Below are experts of layer 2 (counted from 0) of a mixture-of-experts language model. Rows are named down (a neuron's output weights, with its number) and show model dimensions 0-127. Each number is 200 + 30 x the weight over its row's rms, rounded and kept within 0 to 999.
Before each expert's rows: "comes before" lists some tokens at least twice as common just after its tokens as in all text. This comes from a sample of Wikipedia text that the model never trained on. Tokens count by the router's weight.

# expert 111
comes before: " ", "0", " \"", " Candidate", " Votes", "present"
down0,219,232,188,301,186,169,205,223,219,221,190,244,194,237,206,203,239,211,213,187,191,134,260,246,187,244,167,239,195,170,227,188,219,208,234,187,216,211,214,132,203,224,203,248,250,183,185,186,197,200,183,194,173,201,202,255,203,194,171,205,234,186,171,216,171,182,221,208,212,207,233,227,157,253,218,219,213,140,190,218,185,198,217,219,156,219,245,244,191,172,218,156,246,180,201,175,140,198,180,154,187,181,201,158,204,193,211,146,203,230,213,240,131,185,167,208,200,221,185,155,180,170,195,170,133,176,213,166

# expert 59
comes before: " of", " to", "western", " side", " Carolina", "ward"
down0,173,242,206,163,152,144,172,206,202,221,244,265,196,241,139,226,181,176,162,155,145,182,210,228,196,210,221,185,226,161,180,230,200,223,225,243,193,253,165,198,164,213,190,230,214,190,179,191,181,168,216,194,179,230,170,127,226,218,177,195,234,173,234,238,195,153,174,194,194,199,266,181,201,142,213,188,241,198,196,215,240,258,226,253,220,208,151,163,232,160,166,178,200,245,251,170,196,170,168,196,218,214,174,205,151,198,226,185,185,226,209,238,223,170,178,175,218,198,223,249,220,233,225,208,223,191,177,208

# expert 51
comes before: " ", " \"", "–", " Animalia", " A", " UTC"
down0,182,203,217,177,231,173,184,219,204,175,187,158,176,149,226,245,181,208,232,227,234,213,199,197,187,213,171,251,164,252,179,236,195,189,225,179,200,189,205,71,176,191,191,176,238,133,228,206,235,222,198,225,225,191,141,224,176,197,192,232,190,177,180,203,250,223,199,233,180,199,138,210,180,276,220,222,219,164,186,168,200,193,231,207,241,223,176,201,245,242,168,168,250,255,189,184,202,213,244,186,142,218,187,187,195,199,170,198,203,250,227,193,221,170,165,180,202,187,163,217,192,149,194,193,216,206,206,247

# expert 26
comes before: " ", "-", "\n", "|", "==", "==="
down0,189,192,212,252,175,180,192,202,207,190,147,234,227,171,137,171,168,197,208,233,189,228,213,203,183,214,204,243,205,157,215,227,188,230,212,236,155,187,199,198,182,218,164,193,245,216,229,229,180,177,208,222,184,213,212,256,280,190,197,161,128,170,205,225,190,242,176,220,232,210,180,189,251,152,221,214,161,172,142,196,202,219,212,196,179,205,171,215,229,192,228,240,126,248,199,260,186,183,142,192,143,194,187,174,198,190,197,202,184,189,175,189,295,183,234,188,228,197,237,209,187,209,215,219,139,161,228,199

# expert 6
comes before: " |", "8", "7", "6", "5", "–"
down0,221,215,180,170,215,271,142,201,243,213,181,182,121,195,180,174,160,231,155,173,196,257,194,196,212,179,213,218,188,222,248,204,249,159,230,199,220,239,176,190,213,235,192,261,197,176,185,239,211,158,209,195,156,216,235,214,182,179,227,199,130,194,184,240,226,181,218,155,216,229,162,163,195,206,194,177,194,224,207,227,167,214,205,166,196,197,180,203,237,200,239,201,151,261,203,207,212,192,260,208,186,169,181,206,142,225,221,229,189,197,208,192,206,210,210,204,256,145,247,189,169,168,143,145,179,257,201,211

# expert 5
comes before: "1", "2", "3", "See", "6", "4"
down0,196,189,174,176,221,232,218,181,155,242,195,183,203,180,181,189,185,193,199,298,164,240,215,213,257,211,202,225,233,221,183,175,238,192,192,176,215,230,219,167,201,247,214,179,192,194,195,189,151,154,253,216,209,223,216,105,186,200,212,259,203,203,195,178,205,196,184,243,223,227,205,170,152,219,143,267,183,197,230,184,220,199,173,212,206,172,193,249,172,182,256,228,217,166,177,196,243,233,204,207,183,188,156,153,221,184,208,195,156,223,163,207,261,204,210,166,179,198,221,135,162,193,181,210,207,133,203,226

# expert 52
comes before: "1", "2", "3", " |", "4", "0"
down0,141,206,160,210,228,201,207,209,213,171,210,183,225,220,239,181,189,207,183,233,254,208,248,234,265,221,241,229,166,188,175,210,235,152,168,172,186,124,249,167,180,230,213,179,234,195,280,221,231,187,208,186,205,244,204,178,226,205,213,203,247,223,170,186,230,183,185,195,226,220,226,186,118,172,204,185,171,176,111,210,269,216,204,213,208,224,198,180,211,199,206,217,227,239,208,188,231,183,152,209,153,179,184,223,197,166,205,157,193,208,220,191,225,204,174,250,167,167,186,155,172,206,177,217,154,176,192,163

# expert 12
comes before: "9", "8", "7", "5", "6", " |"
down0,166,185,205,178,189,257,153,195,173,156,188,198,159,195,216,268,236,202,216,194,239,255,186,185,229,146,191,206,199,225,219,192,243,179,177,168,194,172,201,223,168,183,182,147,224,246,176,223,162,185,221,203,164,240,216,208,207,242,172,235,202,215,212,226,183,260,233,173,239,215,191,193,237,176,205,223,203,232,219,227,195,151,189,208,176,166,186,224,197,179,275,194,130,261,213,168,191,247,187,204,187,179,228,197,208,237,167,148,203,207,171,185,192,232,189,117,215,203,236,256,216,204,179,129,194,194,171,179

# expert 115
comes before: " to", " of", " with", " for", " in", "ed"
down0,200,197,247,154,178,191,252,162,263,177,180,162,155,185,177,180,234,234,179,188,209,230,247,177,223,238,212,203,142,174,225,235,171,176,239,233,187,190,164,165,187,194,214,194,206,177,166,216,236,203,179,228,238,185,216,199,198,190,206,105,235,150,193,179,187,177,171,164,173,207,193,225,204,209,234,158,208,179,221,218,165,194,264,203,193,210,168,223,174,209,207,245,153,211,244,190,248,191,227,182,171,197,153,245,229,199,221,209,188,147,204,205,204,286,273,208,200,225,166,233,187,176,192,232,201,202,213,162

# expert 20
comes before: "0", " |", "–", ")", "5", "."
down0,199,179,188,171,209,187,192,202,163,209,175,215,257,130,198,212,155,166,188,218,197,256,219,219,191,214,270,230,260,149,238,231,201,193,165,221,175,212,204,208,239,149,204,227,202,217,225,233,214,198,204,210,226,150,183,169,168,213,188,169,143,198,177,219,166,175,181,193,180,235,247,236,200,183,192,227,200,189,178,248,234,189,190,164,153,260,217,239,201,231,200,149,204,180,190,200,216,115,172,226,205,219,260,197,226,184,215,226,192,222,213,247,229,181,167,149,154,174,205,228,255,162,179,195,215,146,208,193

# expert 41
comes before: " ", "|", "/", "S", " \"", " C"
down0,226,227,194,200,238,172,192,262,163,207,205,216,242,219,202,208,172,234,212,204,159,129,175,226,224,229,172,143,122,223,207,198,180,226,195,141,235,159,211,206,181,184,179,197,154,214,198,150,199,225,146,156,197,199,155,181,196,227,217,220,216,222,191,185,229,205,265,228,205,195,206,205,195,196,181,179,234,179,219,233,232,192,198,182,259,186,162,194,163,167,176,183,232,244,206,254,207,213,216,171,188,146,227,230,256,215,209,197,180,203,202,201,191,176,212,189,208,220,215,134,232,308,216,160,192,216,200,163

# expert 8
comes before: "9", "8", "7", "6", "5", " |"
down0,245,207,202,264,237,244,132,185,168,202,247,211,189,210,199,193,195,188,212,202,125,221,216,141,134,193,193,176,240,146,226,212,222,218,221,233,214,211,199,196,260,227,155,182,183,192,188,242,235,201,238,204,155,170,223,163,151,206,165,203,259,174,199,193,184,164,168,187,251,235,182,234,234,172,183,216,214,211,192,200,220,248,165,151,169,236,199,226,208,237,164,211,168,194,198,210,156,207,157,182,201,202,181,198,230,187,166,167,214,229,215,273,209,183,212,189,170,176,223,165,193,208,142,212,203,254,228,204

# expert 18
comes before: "1", "2", "3", "4", " |", "5"
down0,161,210,214,141,184,139,253,216,183,217,212,200,212,209,196,169,232,203,179,198,230,196,246,205,124,203,181,185,181,154,217,214,217,185,212,189,218,184,206,165,216,154,204,245,186,247,262,208,221,178,231,172,208,207,231,254,236,134,170,243,195,215,182,206,201,195,168,187,197,222,229,187,189,201,187,211,199,154,250,190,172,200,174,191,215,177,199,193,214,223,177,164,164,227,131,227,229,190,262,219,228,180,205,206,201,183,236,265,177,218,194,262,203,196,230,195,136,224,190,179,157,229,129,227,149,179,255,192

# expert 106
comes before: " ", "\n", " —", " \"", " USA", " Votes"
down0,234,262,203,222,207,196,196,190,157,214,217,153,185,175,238,249,175,263,168,173,231,199,234,218,182,205,197,201,203,174,143,204,208,166,208,216,232,249,205,200,193,232,243,222,238,173,178,175,220,167,195,184,193,215,160,260,230,225,163,157,236,251,162,166,180,214,183,141,196,213,254,182,220,285,179,167,211,190,223,227,173,204,194,214,209,252,204,232,191,211,166,183,166,177,218,198,217,209,88,240,216,190,216,195,190,224,212,173,207,233,198,217,167,160,204,196,152,191,209,215,178,205,217,152,157,201,170,172

# expert 50
comes before: "1", "2", "3", " |", "4", "0"
down0,186,170,213,187,196,226,186,156,240,213,215,213,199,242,196,212,205,207,238,154,193,234,189,199,188,186,233,241,169,200,196,191,220,143,266,235,192,167,265,209,191,179,242,197,166,183,181,179,203,248,163,203,159,212,196,199,224,222,176,193,207,226,231,140,210,139,220,172,217,208,179,201,198,133,204,218,224,202,246,205,183,197,183,135,212,255,218,167,236,198,223,260,190,183,225,182,198,172,255,227,182,168,229,164,200,154,194,228,173,179,215,239,116,236,221,191,185,204,199,160,233,171,137,229,201,253,151,204

# expert 102
comes before: " of", ",", " and", ".", " ==", " in"
down0,224,214,211,160,202,204,199,196,201,225,186,169,202,196,246,128,188,195,215,145,179,168,177,193,178,222,219,208,215,249,259,187,170,203,201,218,189,217,177,194,217,223,229,199,226,150,251,217,207,174,214,192,191,155,197,225,163,185,223,184,170,194,205,181,270,207,217,179,178,169,170,174,231,178,184,155,210,247,274,136,232,193,180,271,169,221,224,151,183,210,197,216,217,164,221,194,143,210,205,257,152,208,195,214,179,105,177,203,234,247,192,170,177,244,226,171,216,238,200,223,213,207,219,202,166,215,259,220

# expert 32
comes before: ",", ".", " and", " in", " of", " ("
down0,232,229,198,297,229,175,195,179,136,176,238,193,229,173,211,216,228,177,237,187,192,195,204,157,203,156,173,185,225,218,157,206,251,211,232,182,196,190,177,211,187,121,201,224,186,193,209,201,190,171,204,162,195,211,185,216,241,229,206,161,163,197,201,227,152,192,258,228,209,213,204,177,228,152,152,211,212,224,166,223,187,124,188,215,214,228,220,255,231,270,203,162,197,220,198,169,206,167,230,216,193,165,175,181,264,218,189,212,230,184,172,138,177,196,229,162,260,208,214,225,140,229,216,206,197,188,192,214

# expert 82
comes before: "0", "9", " |", "8", "–", "6"
down0,147,237,202,189,179,181,251,165,238,179,182,158,173,246,198,202,196,178,202,225,253,210,258,195,204,191,178,212,176,193,196,215,258,190,168,223,181,120,207,195,208,226,204,207,179,177,239,227,190,202,222,211,154,157,180,252,170,209,175,189,212,204,170,223,228,180,167,197,220,161,197,198,209,243,147,174,214,167,251,224,176,221,164,201,199,164,145,251,261,211,193,135,184,244,258,253,207,199,183,150,161,179,233,189,161,164,167,211,205,227,208,198,237,224,258,194,186,200,186,159,191,247,215,198,224,207,249,219

# expert 48
comes before: "N", "W", "E", "3", "4", "5"
down0,155,187,172,184,202,181,196,233,185,187,182,196,227,148,173,250,174,161,245,238,204,204,249,217,215,194,156,208,137,197,204,249,170,183,235,215,202,136,172,182,197,125,171,217,205,159,217,200,208,211,170,155,212,220,188,211,221,228,205,177,187,222,221,216,184,177,188,202,194,207,204,226,162,232,189,230,271,221,157,209,223,223,240,175,155,186,142,214,203,172,184,204,223,298,227,187,188,215,173,201,203,253,233,166,260,170,242,205,188,208,179,176,180,194,216,224,203,224,252,188,279,178,212,171,213,153,192,189

# expert 0
comes before: " ", " Total", " Party", " Year", " Preceded", ":"
down0,155,162,165,236,227,229,244,218,143,214,198,130,225,185,143,208,278,164,207,207,195,217,217,195,216,192,214,151,154,191,189,261,178,181,143,240,270,177,181,132,188,173,176,163,223,224,206,225,195,156,229,203,180,220,179,174,192,181,217,231,176,168,200,193,241,169,224,191,204,241,169,217,196,173,190,176,189,178,163,179,200,226,184,238,160,210,219,201,228,225,208,190,224,205,173,153,214,185,195,203,276,213,214,220,203,196,231,160,171,245,246,199,210,225,195,220,143,189,202,208,214,194,245,244,248,201,240,204

# expert 29
comes before: " |", ",", ".", "5", "7", "–"
down0,209,199,183,192,218,235,176,170,219,197,228,190,186,219,207,168,211,211,158,184,244,206,191,208,147,184,191,222,216,240,197,144,233,219,178,234,177,153,232,253,197,163,218,155,195,226,258,206,238,213,161,208,246,178,170,182,155,242,177,123,167,215,188,187,171,167,150,259,205,160,180,201,226,223,194,209,192,251,223,238,239,185,220,181,202,226,155,244,139,153,177,158,269,206,188,192,223,201,174,244,215,166,217,214,206,192,175,151,188,238,217,229,228,169,242,203,167,213,209,152,237,184,193,213,196,226,208,247

# expert 16
comes before: "1", "2", "3", "4", "5", "6"
down0,205,191,169,185,186,167,251,224,198,189,266,273,213,148,204,196,210,185,178,241,199,173,255,238,243,159,178,203,197,190,198,213,240,225,220,187,219,198,194,215,110,162,206,192,164,205,224,196,177,149,201,198,220,184,193,191,192,236,197,162,187,209,161,161,160,221,215,189,154,142,194,243,177,231,175,212,194,258,241,218,164,168,221,257,203,175,191,215,220,180,198,199,210,200,200,210,204,190,233,218,263,171,179,216,137,241,230,245,183,144,236,193,248,163,177,131,220,206,187,198,178,182,200,206,231,205,230,242

# expert 123
comes before: " of", ",", ".", " and", " (", " in"
down0,177,182,168,217,227,226,205,223,206,211,156,215,185,272,275,197,201,239,243,148,198,197,229,157,190,137,197,155,221,162,227,230,225,164,195,184,240,177,175,186,155,130,253,246,222,163,178,250,224,183,146,222,190,220,234,192,199,199,199,190,215,193,188,193,245,184,207,263,191,192,159,225,222,216,199,218,186,217,225,179,210,248,220,194,199,203,191,261,171,184,173,232,176,190,185,167,190,231,178,197,213,208,206,188,161,166,205,167,199,131,193,265,187,209,250,196,166,222,156,158,185,173,258,225,211,200,180,210

# expert 23
comes before: "1", "2", "3", " -", " be", " new"
down0,201,190,209,163,175,246,171,195,164,187,196,215,208,225,206,214,173,227,209,177,223,208,182,182,187,207,155,213,190,201,170,194,169,182,161,184,200,171,170,169,200,148,270,187,174,175,202,302,181,169,204,192,161,206,196,191,189,229,206,212,254,228,243,159,259,167,182,177,256,196,230,205,276,207,216,200,209,179,211,151,216,172,254,162,250,209,196,223,179,241,261,176,214,170,140,158,212,192,182,200,183,186,227,267,188,125,230,209,210,193,237,218,170,212,212,234,156,212,199,232,235,221,161,202,204,185,219,203

# expert 9
comes before: "\n", "==", " also", " ==", " in", ":"
down0,216,227,198,234,244,145,213,200,216,185,157,195,200,223,202,229,191,205,234,194,200,215,224,193,216,189,178,213,190,235,194,196,218,204,197,182,240,224,190,176,148,224,253,184,279,150,195,185,215,175,217,240,262,201,249,144,236,174,191,254,173,219,155,212,200,216,190,209,165,202,180,232,179,166,182,195,174,212,206,197,233,226,131,224,231,179,222,183,170,156,202,194,162,175,169,228,149,218,208,178,210,202,133,149,271,242,161,175,197,240,150,201,255,194,177,235,168,155,154,162,215,175,211,233,214,230,203,221